config = dict(
    n_layer=8,
    d_model=192,
    n_experts=32,
    experts_per_token=1,
    d_expert=256,
    d_shared_expert=0,
    activation='geglu',
    moe_layers=[0, 1, 2, 3, 4, 5, 6, 7],
    router_score='sigmoid',
    normalize_top_k=False,
    routed_scale=1.0,
    balance_loss=0.00237,
    balance_bias=False,
    scale_expert_input=True,
    init_std_router=0.0146,
    lr_router=0.000411,
    vocab_size=9692,
    norm='rmsnorm',
    norm_eps=1e-05,
    tie_embeddings=False,
    optimizer='ademamix',
    lr=0.000308,
    beta1=0.9,
    batch_tokens=[16384, 32768, 49152],
    seq_len=512,
    train_tokens=293100000,
    steps=9345,
    dataset='wikipedia_en',
)
Below are experts of layer 5 (counted from 0) of a mixture-of-experts language model. Rows are named gate (a neuron's input weights, with its number), up (a neuron's input weights, with its number) and show model dimensions 0-191. Each number is 500 + 50 x the weight over its row's rms, rounded and kept within 0 to 999. Numbers have three digits each.
Before each expert's rows: "gets" lists some tokens that make up at least twice as much of what it gets as of all text. This comes from a sample of Wikipedia text that the model never trained on. Tokens count by the router's weight.

# expert 5
gets: " that", " He", ", which", ",", " who", ", and"
gate3:582503504532453434460500477456532513460420478415565554434418537514564468503424479472547489430454541449530551534593449529459450548481518581522519553505417507552520520493498548534497459516500678581399513467417540576566546582613463476459514558422476508443529451523451599482452569462498452515456475540461496538514507566387538502486488593510555451394486566446529538469431498463589455452515508548559502568479491412440533426551490577544444490446489497544503532535534469504499534514570510542579492485629500521423527527554572523493495505426568565532500546447450442480528503574527499501
up3:573525385500579476586510524457502520429544466579606484423482590508554552484539492458447439565527531495448490498469491418540532497573511518497453620511512458525420413526558464431501521545471576531512623410543547580492514468661522481522527538462501581404566488550433471454521586598510529512455445510493447453520531550505463475493440578460590509514416544502512570474506562495444550541530486498503497488585481526462413527556555522468571473459463521534471395487523550495492474554478538544495546543528475567510498561392520532433514458483455525455592384502502462533483503530576472544
gate4:550451642499556598529406564554483467549516487580479417494444488443492507531493465491510514487569518514414495527548511516487560473420487484520554531512541523531438560465470555587514501529561509536474335531411471550555532489434584502513454511429447518482559505438458449559592489488404521547506545530490477527521494479469540425496462472475497512495510563521473488510550441401540482449523353471475509509478542536450443588424556555503563582575469527527522483555457503503462529424585439570486502552553508478424448515583518595403541476549489487524491495528527553544673524526530423487
up4:417499465530482525456550480401479516510512425487557512472562435445521461486461554499413501520543433552572433431453481531585426558539559547448580488475465636496513440487485439381432448486510534445513525541530469384495474523610381473527438448501519450494515561485460599548538463464589506519455460482452471527434590470567557552546555465520478463492557507513483456452442516565481491577535642448563470481488477483567545493567529496517500430444510536485479510454427556516546490565458440442502582392460567534463525425464501459557448584480493582491536544475417459517473525455444530512
gate5:521433449473451444502567535453566497500569506420486511396498469605497484443459493489502526446529564479475551530585495401443509470479545501526495443437469523487551468441496567437518431395481418517563621505471650484502425411475514427416536532409480500486516482551517557398551502499499479510441500507464465528525525446483537634496474451494522508459604534625452510473516375516450545492589443449416496588483495537477486570560437519498442465436431579585511513500490414462489533480471443517511479504533501500456522487499577477483499487517515481572467450492476621438416480476543454446
up5:504530508542470518525569435575494451525529578522471422489505481520516580590483405547504472451484489421563580419407563506606513480547479467542480507595453526563561487538473492499486576450523415377495434555555421555402489540526463468497491406600439536473483511500516528459561488553509527437534440515498548550437451534592462431476569600548565481540510483466583503527506578473445532558486528566483542489399523544500508486411538489457499471485513489512454461429488479523492504526421478513499570606486542525489470501432451422524435597525506542488517419544512507533620421592486605455

# expert 3
gets: "6", "5", "4", "7", "3", "9"
gate6:520466549529503611523509520562497533577467538513533541506423478462427480476508396459409525393541540440472449525627444510515486497441469497479501515487628456412509468464490575486513449481476571516495452588436516530516477431567538507465611457572518533531516510552400567564524560494583462453390544527506501405520449516504513423447552448430490554522500456571473460474530477469484479440470444387578432546515506551485518473595516481479441601457571651516524475380491463522464472511560516430466476549431429509525496489502476515470533566511503443532538521537409533488552423502543492535
up6:487422438586592464568427523512531518493449511493522467576511550463459465488576485499446597484494521557564530557423547557530427515492465441551548482581525440496474492554510439581519439503435525487471573527523511539455571459510454511435421408441509455508453459531565531560499464509467431517485490499434562436553522549507574442494536424544581585541558481443480488452552513466558419391487512409414436512461537512446524494465467555647528597442484552586448415421460388503467557467519508506465551381565525513541567471545554487573444480518507536538512408559470516492478476534543505488
gate7:540505468577481474540555539450451619426575489519523450569487463532485492507509509516393476546490514469577557452503502404468559444496481508581515530517540490553521482523541466476495507514594505473502532582435505598540558565566525453408467387522490374456475522483524511515523506495496492431498481547561468603499473538498442434486583432452554601447455498472536549496519469486455478423575492590518470596437489500487497596502536582530487452518483526489422504402549429415474469496478522534426553515514442408560511526490516552578574494490603491412504479563344451439491439593475486493
up7:515479488556553531493453511454551576520573498579497503518478567499505498496554565512299622548538557449481561454470523450494407549436501477480549467544565493499479490545553468436503500532545472549438492446426584543529483527512503484438494553534459377439501476420455521606529517508431485445492518623504456525449488534480385435459523491460621555503432515550514516497527423460510501444583481519538529574457475550471579527489508514497477517551521566554465477492561502394482486601441514472458527614517440479541443525411452580553521568531519527502407517541382503455494519555511505476
gate8:513545442560525521478415467499487481493499541432561526581406479541467508494509471504390609515555438503472539454471509475463449543523392486590448397491556459443577548470580589482554564519477448590480616433488539607537512503528382508422580456427504506467445528449532535553532485486511599471509545538487523473546549583427563487446538424552431467578554562542492499543547427480485444549525466463477532603497540521455477506476459546520526471433473588569480445442473476589479526419512491530486493548563478400490393465546501484514479510529502543542511407569491541489543476608494515492
up8:473553515479483419533523550488459556509460508393472387613575422505549503504407549508435497545526467523535494469533568507572540440457444473582517546515531446483583488507541460548481480496513509523487436522526487620485553457445415483537571507483534519516476552496528571434551553649482499487590545498503549482570496462467436495564530492561463571565545471457591401497465540536489435456491482474576540490489577456523528416384510420503564468571475516426518505551433492580519449517436431542483530527466541368422468507468583539544496457454453509429538383519534475471532558523457427514

# expert 15
gets: " a", " was", " is", " were", " are", " as a"
gate3:540515468526520482550584487487453478558462488560498365488534540450563503500449411490429513570444540488575519472452556467591527545524471396478497514513461529585528549507436488502519555489506571479521497388433478422470521544600480476621488561532547557541512563502508505526525456452486449494577496426513432563470519501503449463580526480548525463591487518510508499498532399516501488599521528440375534510592502520421514545418427507487478534497495512512575499490587574555543452498426492518437585422517512452501370488533521639544522516471452587542473392475545532615528475487494527553
up3:508507501485568488476490521449415465438444471542483519433508594442566501437469391472516476539531548523487464494476538435506502487516471555445450556507442565512470519484478513517500578533504547536501395439395531515525507526569513558567541515600488562555579570488492490431532405530527373476484519457498395515555474521518519431546522494561549423552488508510489608391505463527475413461545540457470608497581523542480508534451450451590526491564480522512647469488523498467555388439461438584429464462548486436424472522526503547561498549571421515555489436395547543587487434534506479470
gate4:538484561506479454534576518521503468562453547540469490582582569497592470529495514467507569458459524461459494525507549551434495475513549525519510477454500416427491438458524537531510438438517423443500552521585632499478460404409521489481481486655551456418436526442543546483486477530457435459587446492580481502402474383509525462459517545527530487533500627516508485498540478494489494522470553435500512399492476516569498460507478436473557528526520464498394414490531592549592607533560467527503524595403521399572505380498455492469514506513547571521548409465532485528444468486475531576
up4:459555484493467437446459487429476484483545470492527502510458455456457507463538558507529488538545517567522609490397467397502471482549418476488482521496507517495483495587553504437447495521487537494490588481439368469484467502564439559499450431388522471582516556519482440576480472427564552498476520447520464592531504570482432507553509462543437548429517393426468509527449543515444534529541414537555539595570515465473498506436511508477344410486537538500469541479514449482482542461428490498489548490626550517388480454535491536483487539473427423393511625469463562546619530573509483462
gate5:473515462498353338613509500441522575575535571437487521493519523483494473501490459525410489488480553461459395484538502504457436498509504512471473511545439514498446515464447536513547542471382439426504513499546508442553440416553600577561493407589510457454581521442479491419452471464408511467479434488524393485466431509438547447436482467556522542493520475534509449473558452493480540428425527417461488364572493416410495543503534597512567467522469490440562482529461501484523516495579462526389425560522480475568490484486503523493417515466528540469567447506504526438568463540500478484
up5:549537503583575551430522544635481438510464429576533533519517488495518557459516547476565448595496456534590579536448492522512495567489506589506519574472538474541469513475581463497533431490593508609480509553428506508452526485460367417461476623428564498575536439468470423548614545530571426562470493395466552507462549458506474553515507546459470535528513567406510469556440453545493486533565491539539497504420482463564523447467469511469454594512537518498469475457558553464466532473515539561517581427444499504506506553547454510474569562499386527517464614482506460493433513435549514564

# expert 7
gets: " |", " |  |", "==", ")", "===", " =="
gate3:515547505521471467455507484482553526453521432514388567396550492535426537582542602533509553518501428557519667557433527537480438558510476511528502566560471461563514559569530448489558557495540565513562589497508620494484532462527490483419591503490476490546463472472608494524549553476562541519509559541459540486519560482538597461528515487503470517500503469516473549504478571519480515479522595475634483623542506518434486616541535538608492519464494487566604618493528483406470486435462507593527509441563446524552560499393515444444537509459477504487517521518439473484542561448497525473
up3:471594452525487559424517444521417392458462528424543514476488420451515453491466434552503492518511469558530474494515565480329395468491402481545527541543545430473480568447476529571532508534505467489505472544517427421512453483485511496486620592471511489491529547571406549473431530433433488509459556466564473534498523504529356508416555449510622469502534488475512527498500529479513362593510524414483576463501491559527468520599401451517489476461479537514412491437533521518490489499441434552540502574449497407407527438524454512527491557496486457517399472524495480519554505519571550464
gate4:501562572444447497454447510506515435485434473575463515467562524479442636487517507554538538536521401456495528522543483554493557497526542529481505549378494395400555465538511608527493446590426478498460462501527563490595514429555572493568517409520545498516571560504499438521451569563501538564451491424458517514534482436480513547482397516548418445412462522459455450511414430466485488502537429513544463406528457451488492513589536487455554598552459512497462511411460600529459508524498636482499398485597575434456528539542501498497438470499520445491417560486500496508513590503489543503
up4:438539505524562515506429577499376445479493464447494456602488598440459483418514427564518464479538633462488546462484558492498538502494500465484463504480444418562438507456532610513463448440486523542491528500516462464498439590489482504450512493458481511493541500545566463467438498521571541520489533393459493495541566456507554506577551409541493446583484399511483418514474615495480593516525484534511529530495474558468520461499549533569610531617491571511648508583442426605458493445511448513549515389511486447524474501550498483447525507474504442546452379554464529552433498430490453512
gate5:500506526444478455478499522487523536385432516522457469517568543476585537496536453576428485445476472526431420455533409554536403430383414527504446520494515396546559455441575498442532600506536527499511480513479476503485492556453464520502533525551443476439538477515433537491595509532507416413485429578492534517547507409637473578395432526468511615416551612653515517538479535526495426487525555470519514484544442547501510466498516521461543557474477630464464550501599511436517467507487449559475534477554512496495500526512521528467544485556568489511478544529521413548479514451520535399
up5:501468366449466437426596512522539550485443435427550519545507501442519421483566536505479511570509392589494509489502448501520417492480567485440536513565534494526462560471470429524516528459549592446593644446423477504505492586522522555518441516523479485437535427557510565507443555479516516487468433488511583521483509479447514506542482534410488461402551448610618536479501562457551546514448474387477578483468482588459469530601523483534462447524414486484381577520552521523419477563549494527554569527548407501486510573485573444556521515422501526455477518479516465484537526451532470484

# expert 27
gets: " f", " d", " r", " R", " st", " l"
gate12:445484405444460490576417533431523449430516446517563545500463513525589451511496466457479482496525519525570434413536581549538593565462555451502465469560494495465485505475562500524426489519397456457419502565538539428475583431559511589495411514455424439559569510467444415596455529496541553493445513517492454467528560451402462468492527531496498508492522507495464487497479463471492478587643514484590528452534467442608456574520437451477391553440452499521426513464505534512463447471405485579443566458566515598567412516514543441441466432521476491492527513514584475482478588456479547474
up12:472450501453519446446519538507526417499401554442437509432585467433492469430463509605470549546471589459435527524552531489444556458489592497490573535462431526502490445523437538494516416499594565453475459511380511522430411470473504422549483498609520568476592503503537438399617527405521490560473478497489470512538566558488470539570519450493536547470427466471524457512492568600511511531445445439424472499428488576530452462455536417614515521502538486526540548563474424504447500517544579506541487528384528514518527472597495573533526538527503521515572466446442568492481492603482450520
gate13:485469488461412535486555449508472470547495486563484530526544531560564513469684608429566484489527496494488522509555425657542541541400469492439545490462568480564420485429478455565481380449447613527484580444523563441511552518521547488517517490493438557493496549511546474550401474577502498454508507488529447402487490485462472398498540456493503524490524516467612490531462521453488466575460507474395498519486561536551472487415477508485502512403582500565530448547453478485434490461551467506427447460467463640509574437487455497484424471425551579520543507508510469495560546536476529432
up13:576565512485482428487502478519497401543591440439555511506552495463522438477459463473538532609478460496456496516511546463564507491538504493495424465523569444482570529492596522453434532508579490469467427535536565593470456454436516448468462589581546496423513476601488457561482515561380441489550581588452530528486463505466501501566499385503481425543506478513510588405439509539534569543451505411505525440514451517566518441607552436481519540579365532609465666513477481556494489478559566480510508487490494580514551493526462478532489522512440421584477516537549502485440483455512508525
gate14:412446510504403540500454469454446460500415557579472435570453487509470523463561526569493453353488438476458490634514495470488557502478527506468556445487551608459526547475549565575487482455484424540574501450529557434576470443545485452425472453489513468513503383459513546535440491451513545440521524457481474437475494507582476436406533582555468474463489509534533511616502453430446517470472502486480510555494580573462537534517507548488541537438458527474617503477444578531516505472549445484501411470406552556548585559539472509660530517449520440543448491442476414465426479480494513538
up14:490516426519523420490524409589528449560541432475399486536447540490515415618519501507449557593575455618583548431548526465488447542545505568521547507499537537596562513493441480423507524453567549522507472518486494546545385484490576474490590458478556534480462502566519485535486506463447506504326627493532452598476462510504486513499481454500484551510471468530394461455450534488490522457434542426514569500500401474509536427454533505510467442567463506426555476462521501428504593468477510582557574443463533433449511404512466500559536500516510459537413426492492471526563521471545512581

# expert 18
gets: ".", ",", " to", "}", "2", "\\"
gate1:511512612475496505503530514417489574525553490596503490499507588490504512530440539551409455438527464523511446558517474464616516579498559520424521437542418440512510500490494502612538474468459581536464451533481473526560520489468541437536518492514581430497440443519413625431549466458524566452564453549426528555524509417475520500487505449563532527508477487567463482537495451483472451464459450439385496574341427526459529600537447586468618555547485596477502503407537501537486527502493505471552518602446460528546535544505488517340447487473555544472489446455461524445508508482493502444
up1:479464521486471539403453537496495586522541564545475451478487553432479510548474522517375504452501444513444548464518438423479495529514539499445531487467452517495535490481539561527552460476478519561531467537512528485531454438496517519493597432438510531514467455472464453483479407517484508493569484564406558576493526439531493492467505479505443539529392513523545517468539455462453442521494420498461450550441451461397557629506524523481597585526463634461389420438501534452573477423356569480535535544478515537532512467529510548341509418537582604446466540480461534446547436461388503477
gate2:532563546505552589492583484402516483530404494556530421458486508594509446470489474437468502496442491480497499501618555576478517604455530535504510573591428481494500522561410489436534556503554459477531456425572517512443477541450520384460526467475438436554468425541543463515456530452500577501499485435451482508519536545537479494445517541555403478493498503453542431622490639389561438479560560521507497507521544517500470584486468496550512452389578585468542483439537523554463534445580572525610453588517488482603552462482495496494506519520444444560556545484502540503469491475462444415
up2:545490578465513540513539622546496402414529518528456581488472542493459454567461480487435478486520445498555483462465411538637614526535553439528525482452486491425534446434567454501540527495541441480407533500590570428459440500416490472590511472486393527526522458487520490464471559550515515379514549558540445489549482497482477487454552543478448529476562537559534388513492477496404462516565546495524485522459507630612425488383474533551464514535552453452472453527581489476639507518572483581530447544509479476527507454533560463430402562545567490472480490544469492501484510456478531498
gate3:469596520522481615428532474451527452491488538542455503433567599528482517379483408442492531529527454514524514445430462517438504535520405493567500552453533486492520478564537475531504488502441527532498571558514535513489456622467437425591543503539588486514479571494565444504516531467426483486523499496503558563526542421488494529346456479494523516412474503455501496514518440509603535519448549556582506338571448494480543428490466528559531515568549453535419556460568547445607490458444447522464544531406550407519429475517536481486502541445518558556517514459534502467517565501495495638
up3:527513547525438543459530540487540468436494522521546456529538594532519473493490531470476462445553382484553439557584530531451503552424470555564488445581476505562457519544576434434548581535544500458535509558468532544637454611493425452542509521517527417591503423492452453513556513443493477535569573551556577559525483551551558518488449465514506500511429499678517454583493524490555490514481477538518558554517442496641482441441512508516484541572494506610514402523523475528415513472491445451438483491421489505531474423444547509405459512539475588491537454592499452448506452456516556533

# expert 31
gets: ".", "s.", ").", "\".", "es.", ";"
gate2:537481467483524587415564480501496519459592561572453461455437541512472603395543486462554579473475460527486501387485477575613520394426461529419485438532463533549456480496550471405479410506484494529490387393455580427453494486532520535451604492518457522472545551433521562504518475537541512530401562460545527480435634468487432419490452538493469439484524533534487456501481511457525565493418472445564610532501464466424543505503482590489487572464580524565466508512549460572480562464460531465560588490504516566561511536512453459538456562396527491475532510506496508426509487554449506538
up2:438490549455428413564486511505507417550601540402384476546454494495496455570504530477566470576491550470513507326523422503439556544503508481502480549454491532555496463487445515460447511479482513451481502391552535447492392484539551550493548505484485445533526530525545561462575523398571488503404623484451470380450449483551554530474544582492455554434469468564507415434498467518517476516488579442558521546473542466535398504512465531491523493494558492534507532496453422517476367580513481474545539492470454476483502493517525442522507549435465477521614454496584480524604554555482501597
gate3:485615602529465541477532578499450495470471521566422506477532460542508535460612536604525475536487531453520506425509500529418512537521420381561468485472546485536534512537428489529542521569511534493478529510564576547537513471584554374522506479558462473480462495452475481576489437516489590473602501594444481468521396490593495474531461628436407538451488560458528421545448520477541476487513541588437525429471483452474491507464494402574596536463475491532471591559459596398538431591480439566513558460460461453485485446467516485538434488453496458547491568434546495542542513536464473514
up3:495502504484578465421486568557493425517611528578531492503578444518465469574371515535608469450521524497413516437543576573514422572471464481482460435487541525480529479537548539479544492510470519487500554389512453504511542449540534550437521502523508346507522564472492549516580481493506529474579400525453509552502425491511399412462423547491565490516510565475601511487539537489575428497547577557518561481423538501450468499461494415507552541429525536595407535512507505437501472517546483547482553481601503456487472464430501482509559493626476503535496447480420480483657452513505449517
gate4:422426523424458445600508456491526562462473622483441494527508471503441480458566446532417619517529503492470451527529464522503506463459576442570484512436531510541454463532484471493425525524484545461467440569493537412503473505452538526599534424512478386532588412497459440516497565515545434523519511511532505565553460470508526553504554466498560491515495464549436539600505411438424476447498532438481590472491449505617527516443512481376605473529492424471412470473399526565491541418499471494535417524478536502528424501453568563518534525470491506471549540485564593575515549491551515644
up4:529576541587517421466481564512568488561583459552531445478495522585560533588513535460525422510510486491572511446471493486462500571489440479459542486507431458513537535473554566392567511476490489493527584431539491545494467476506402558472411543521562542486420519531511576521499425542429594483461569567459490471473504507546406469504504537552398514521557557476538485433553607473559568555467535567551471516491525500482416466501483520625438466451513495528570469511591600436513429619533494535524604500485450558489556490561409423444542549468502569510511496481447451571531522479518476380

# expert 12
gets: "\n\n", "\n", "==", "| Preceded by", " | Succeeded by", " award"
gate6:564595489472512456474512416539459560506428543497427577503531514515484431510535512505437553517554483498530481521488552498524482510432466492608517412457506556495487400590512581534513519574525442558449549572562546471531528561495548426516494492546511519475464454534466512515576562365512507486509438451623470611570483468512531380422514488560499505508533614431485634584489509532504531497560451602527502584509478518570553494496547503500417519512512540482509552533451492466469410505398550577561436595427469447475374443473557527595552477563548494489496545515533513516530502510494460480
up6:504510536533510544532520462440549416522594500532542399497553421549542526554451506542562543476493539531459484406445480486506552452559555541486445573551427403520495582477539535485509547468464547485541449503475491409524528362493484564529421604547582450550514522534512524487421486531548479508506495436572532432499515482490448657499507521464509452443447515467408532409447556587513492493400484549400519480415487502421408512505523506441500442591485438523599452407539595519535574559472475458421530455624544509449522493447492497422541562491509509468498521473499550450468493523470517461
gate7:546428455488511508551556558547462474479450550446439540540534538521388467610441445553464436449446566563434455558504564486574541454546596511489523535511465546515488465404488485546481512433496459490520380576413480457566571440567443474520524551516465501476452424423528547474469524477557457541671444435592487575531544536549459441499483556518514459520521465554529505596590475509477469523496490430483481489413488431473534536491521449430558430561538555448528488456494525598508464471463497521517412523435545445599538564503483537533520471495526454499432443479549539444482535541492619584
up7:518512523464508495414501452521466484511517458609582539431492506513528507516489574501579470556520515428494485519501463521420417600424421519507467441526567510402551583510499521504578449519474491543507599514615458522475462530492451519547477486492566538641494549556446453571544609497422515465433591486475513435414472492461498510521462468451493500536433472451462546412524556506473464559512553586563462454531541582523448445466530520590502510434350441464485464553491490496569532529509444539482521450572436585430484521504452479508439570498419536503586544524481476454501384443484492397
gate8:365570495573493478484478486488443456480441505446499453515512464529513530480518540544523510503444476505449429595397608576559505556603593472532474461463518481475425476467528453561447483406472507545592431447549542482467465450545540629554612568491588496503478490403545489519447540557455575512576440502478450590496464524476506581512527408496500450570493478426448499405452442495423582517419546436442486415452590556492563471439515492517529461501454524478427507603465516491479568516531534514475475456507495405471516492522454473569525499527452474460585557535487582428515563519507522503
up8:495414474391490589425417447554516496559464565585473460406465449539457524535418516503674529523510567462566503445464376451562503515545450467551450518482558557438482561508518489533543470483477526541473608563470580556577538497505617516533387494469526497534485459544506431564561520502502450494473554472508549515549510450540437504506493524457503579468490495447608589532538542478632464496518452614529498523547553496542523553582499487534441604538540545489402495582480463460471487584437606504530513437548473556500486480479569489539476487484538511508490519538512417466501514480512472510

# expert 8
gets: " |", "|", "-", ") |", "\n", "="
gate5:470523460451486501491456523452484460524546414502428537521513436402581398373491555504498577511506480430453462492420413470455468516387462506563437501514422433473400513529470538469494513465486449506478507476473522540468554477449516443455458549504436518501528488447505491563503565542479436449491472598578522629451515406523503522440404518408528549419543503437381460503518481466438494468439475454407589458494454403540469411595513554420502400472528488514497535498534566566540509567420527551375476497468479526492526466527537587537486578455581488484457480476461492506459509485427465489
up5:447582526563441518505398616446578523447622511477426462446544548469572493465494569486503529425583499319440486372463460449577420440457438380473502527523428463467512453491552584493458506466503472502554460495488486465515528500493517557480472535454471484504548588450590514557447446490573460461432441564581476570486476499517548380508501470464530506482546529442463496537490458439480537542451534491422604505510531471564450451479490515425501479475575537473448528531492524565510472457570497526450484512557486575465575470483566591514510502415481557484549537510480517593528555559464482530
gate6:505455508497454499510404523437519507424451535422478442465549472573458518525546451551557396456539517555469549569551581525513448464462567502504531583474489437479471511472412582449498499571528500441534426519486453429502516479512562429565529483432555408473490542508447335498478618525457447448614417386564536474614456480554566498506590534531492389577441620462484496540326488522467475486469581463473518506486458503530536489513561466517558588480466478541507500507522499498529469468527570474537437516526511472523446536464459518461497487399493455538569495484581471505490513508487488486
up6:633525482503514512647529434511551524560410431528558572422599482511484550533439555455393507475515426515470468528507436455508518529439501464508445463523626526411514493405562545517479549557547473434534630557482418515458539506462581576526490446543564484463376492477466546524561454519485383510484513447527495523407468460574438545608450546567513523466537461563436482484411551522486503461541457529484508437502489579488410551546451548470512535546429488482418482492545521414496474519597533503544453471491540514499530502481502592497493504543504553459485567490493503486509479572591525512
gate7:462531408491535520496491413496552448435485423544527441544475515590476472389596457522561531420425495462481543624491469452511505476547615549522624532423479490532451541575427582407492530473479547462406574547480488498431571459560490547493498493562489547532444462594530420494554553492537443497466576464412484505443479546596439511527504581469481502408459561504486507422447472475492564551509435496487455533462468454563414447478572520449472544445512478630560449528569453517490483529545556467524570509484477489516478496602551516480564493546536535503549555394510477538430494486535527504
up7:549494481461438519541554387583484510359544451461597529563538503469494468463550449520561397522481400514482522446497519481542474519490479398516574484477487455494536491395571503547537485560456588570513605518542484554463570468466510589462514558499522502591439411538520615417481575454530418440464587413512471424609454472514486441500507503434550486429516541533489526478457555560497477516509414480533495508485472538505509507422432517499559516512491579548466493561537465520559532474551466504358516505531460434461456470492394506514512479547516490462476446517511473543506650582484504467

# expert 6
gets: "'s", " his", " her", " The", " the", " their"
gate2:674569498557533449403567484491545550425532461508528482467369412499507603565542635470525653583427525495484556499470533496560532502551468598512526496513476451484457470506478506394477558503511542507516468410599569467503487538552461417392512541476516522544520501500484472506482501515423524568499496461461499481519471524474575463565445566481474472496479577451486500538490573528507415538498503518466512505480439446574453535466367531438453459533498460549483522483566528510469499574494537494478491410589453461516605519531561495402457471523489516497508469561472511461411540433519477586
up2:480420525492556505474509451500453542532567561522507598461572522556494441473487503535443505507482547569476462462465469495340517531518458540522469537534480498517556488496416581614525490512504463528465523537393443487435501486545511463596573574495548448479422378564520555521380540525574520547495517499476483450510557551475465558425551456545454569533495390487485507481438554422345470451527543502485528531566474497434561521483549508505485541440548501479434435446429555437464550479499509566479524547467554424551420548551437440443491534468517554528437577479601468363461479492524526498
gate3:533551432481499509498616442534544466455498468652567462523440505481490546481482448493532441528469510468513510438445506460558454519589461472483473484529465477517505449559537547518534482490557606504452447471472495525447554446628580452569485577506551572513496447470409544434469520480572518513548477438546329579508535509588519478528627510508463507534473477563475490542544457517514558518529435459418564503501493490382559482497524551426429528450503542502483435563518568498552480465525516507453551491568543433538463391405524543401388425532472564469488469445557536499449426555486478509
up3:518482484501516514588401524447414606449498447442445562520502498536507496553492502519538470438553385570489546519522461500443413491442590534517502499479515528410460483513466533475434565493470399533477573570545516510461384439452455595403495392435527478471611610522507457613452523460501579491409509534464543485504478484476487561507531493422478540504553465519552484519506536458439537458421488486599494522519488502477442513482497493606434504482505512523503532517441482466453422521433573459526420530451387661496490527570494394495551473497518499477535541575470481432508532460577511458
gate4:446540498453480630483517550424517484519453533487534591449529432537464360483550497446516588465457514500569459502556626466492517538516520522484497607534646534464481532382527416498462496515557501574475411528472478498575457532543532403509484505469466536548597508537549507517483485520524514460544491548489568600516538481419444544520490456475570487450482525395492472471518504502437562499539528447499538511414480532582549548514457484492431491540524496435436519449485491564566404413489443393399526565561524575507456556532488516521519460490516500478557650569476457446524498521549548549
up4:607511506511524473424534431498533503366570497483576445463385452539518537528541470475493483419549561457500566504567523417484519534507511547580467413498422506571551459524471595482524517466424482632546533494557515464416560467455429591540531477453500541485465499529439513455481477579522475443391444547458334430557452489499600439561441536428493521524456473554455513463628453464587491527512503496467502567509516450527520478505482472488433550415458544579552466485545479481515542498444515404469475526504410497533545467507449571473499445463492440484485414487472471509498484481416438460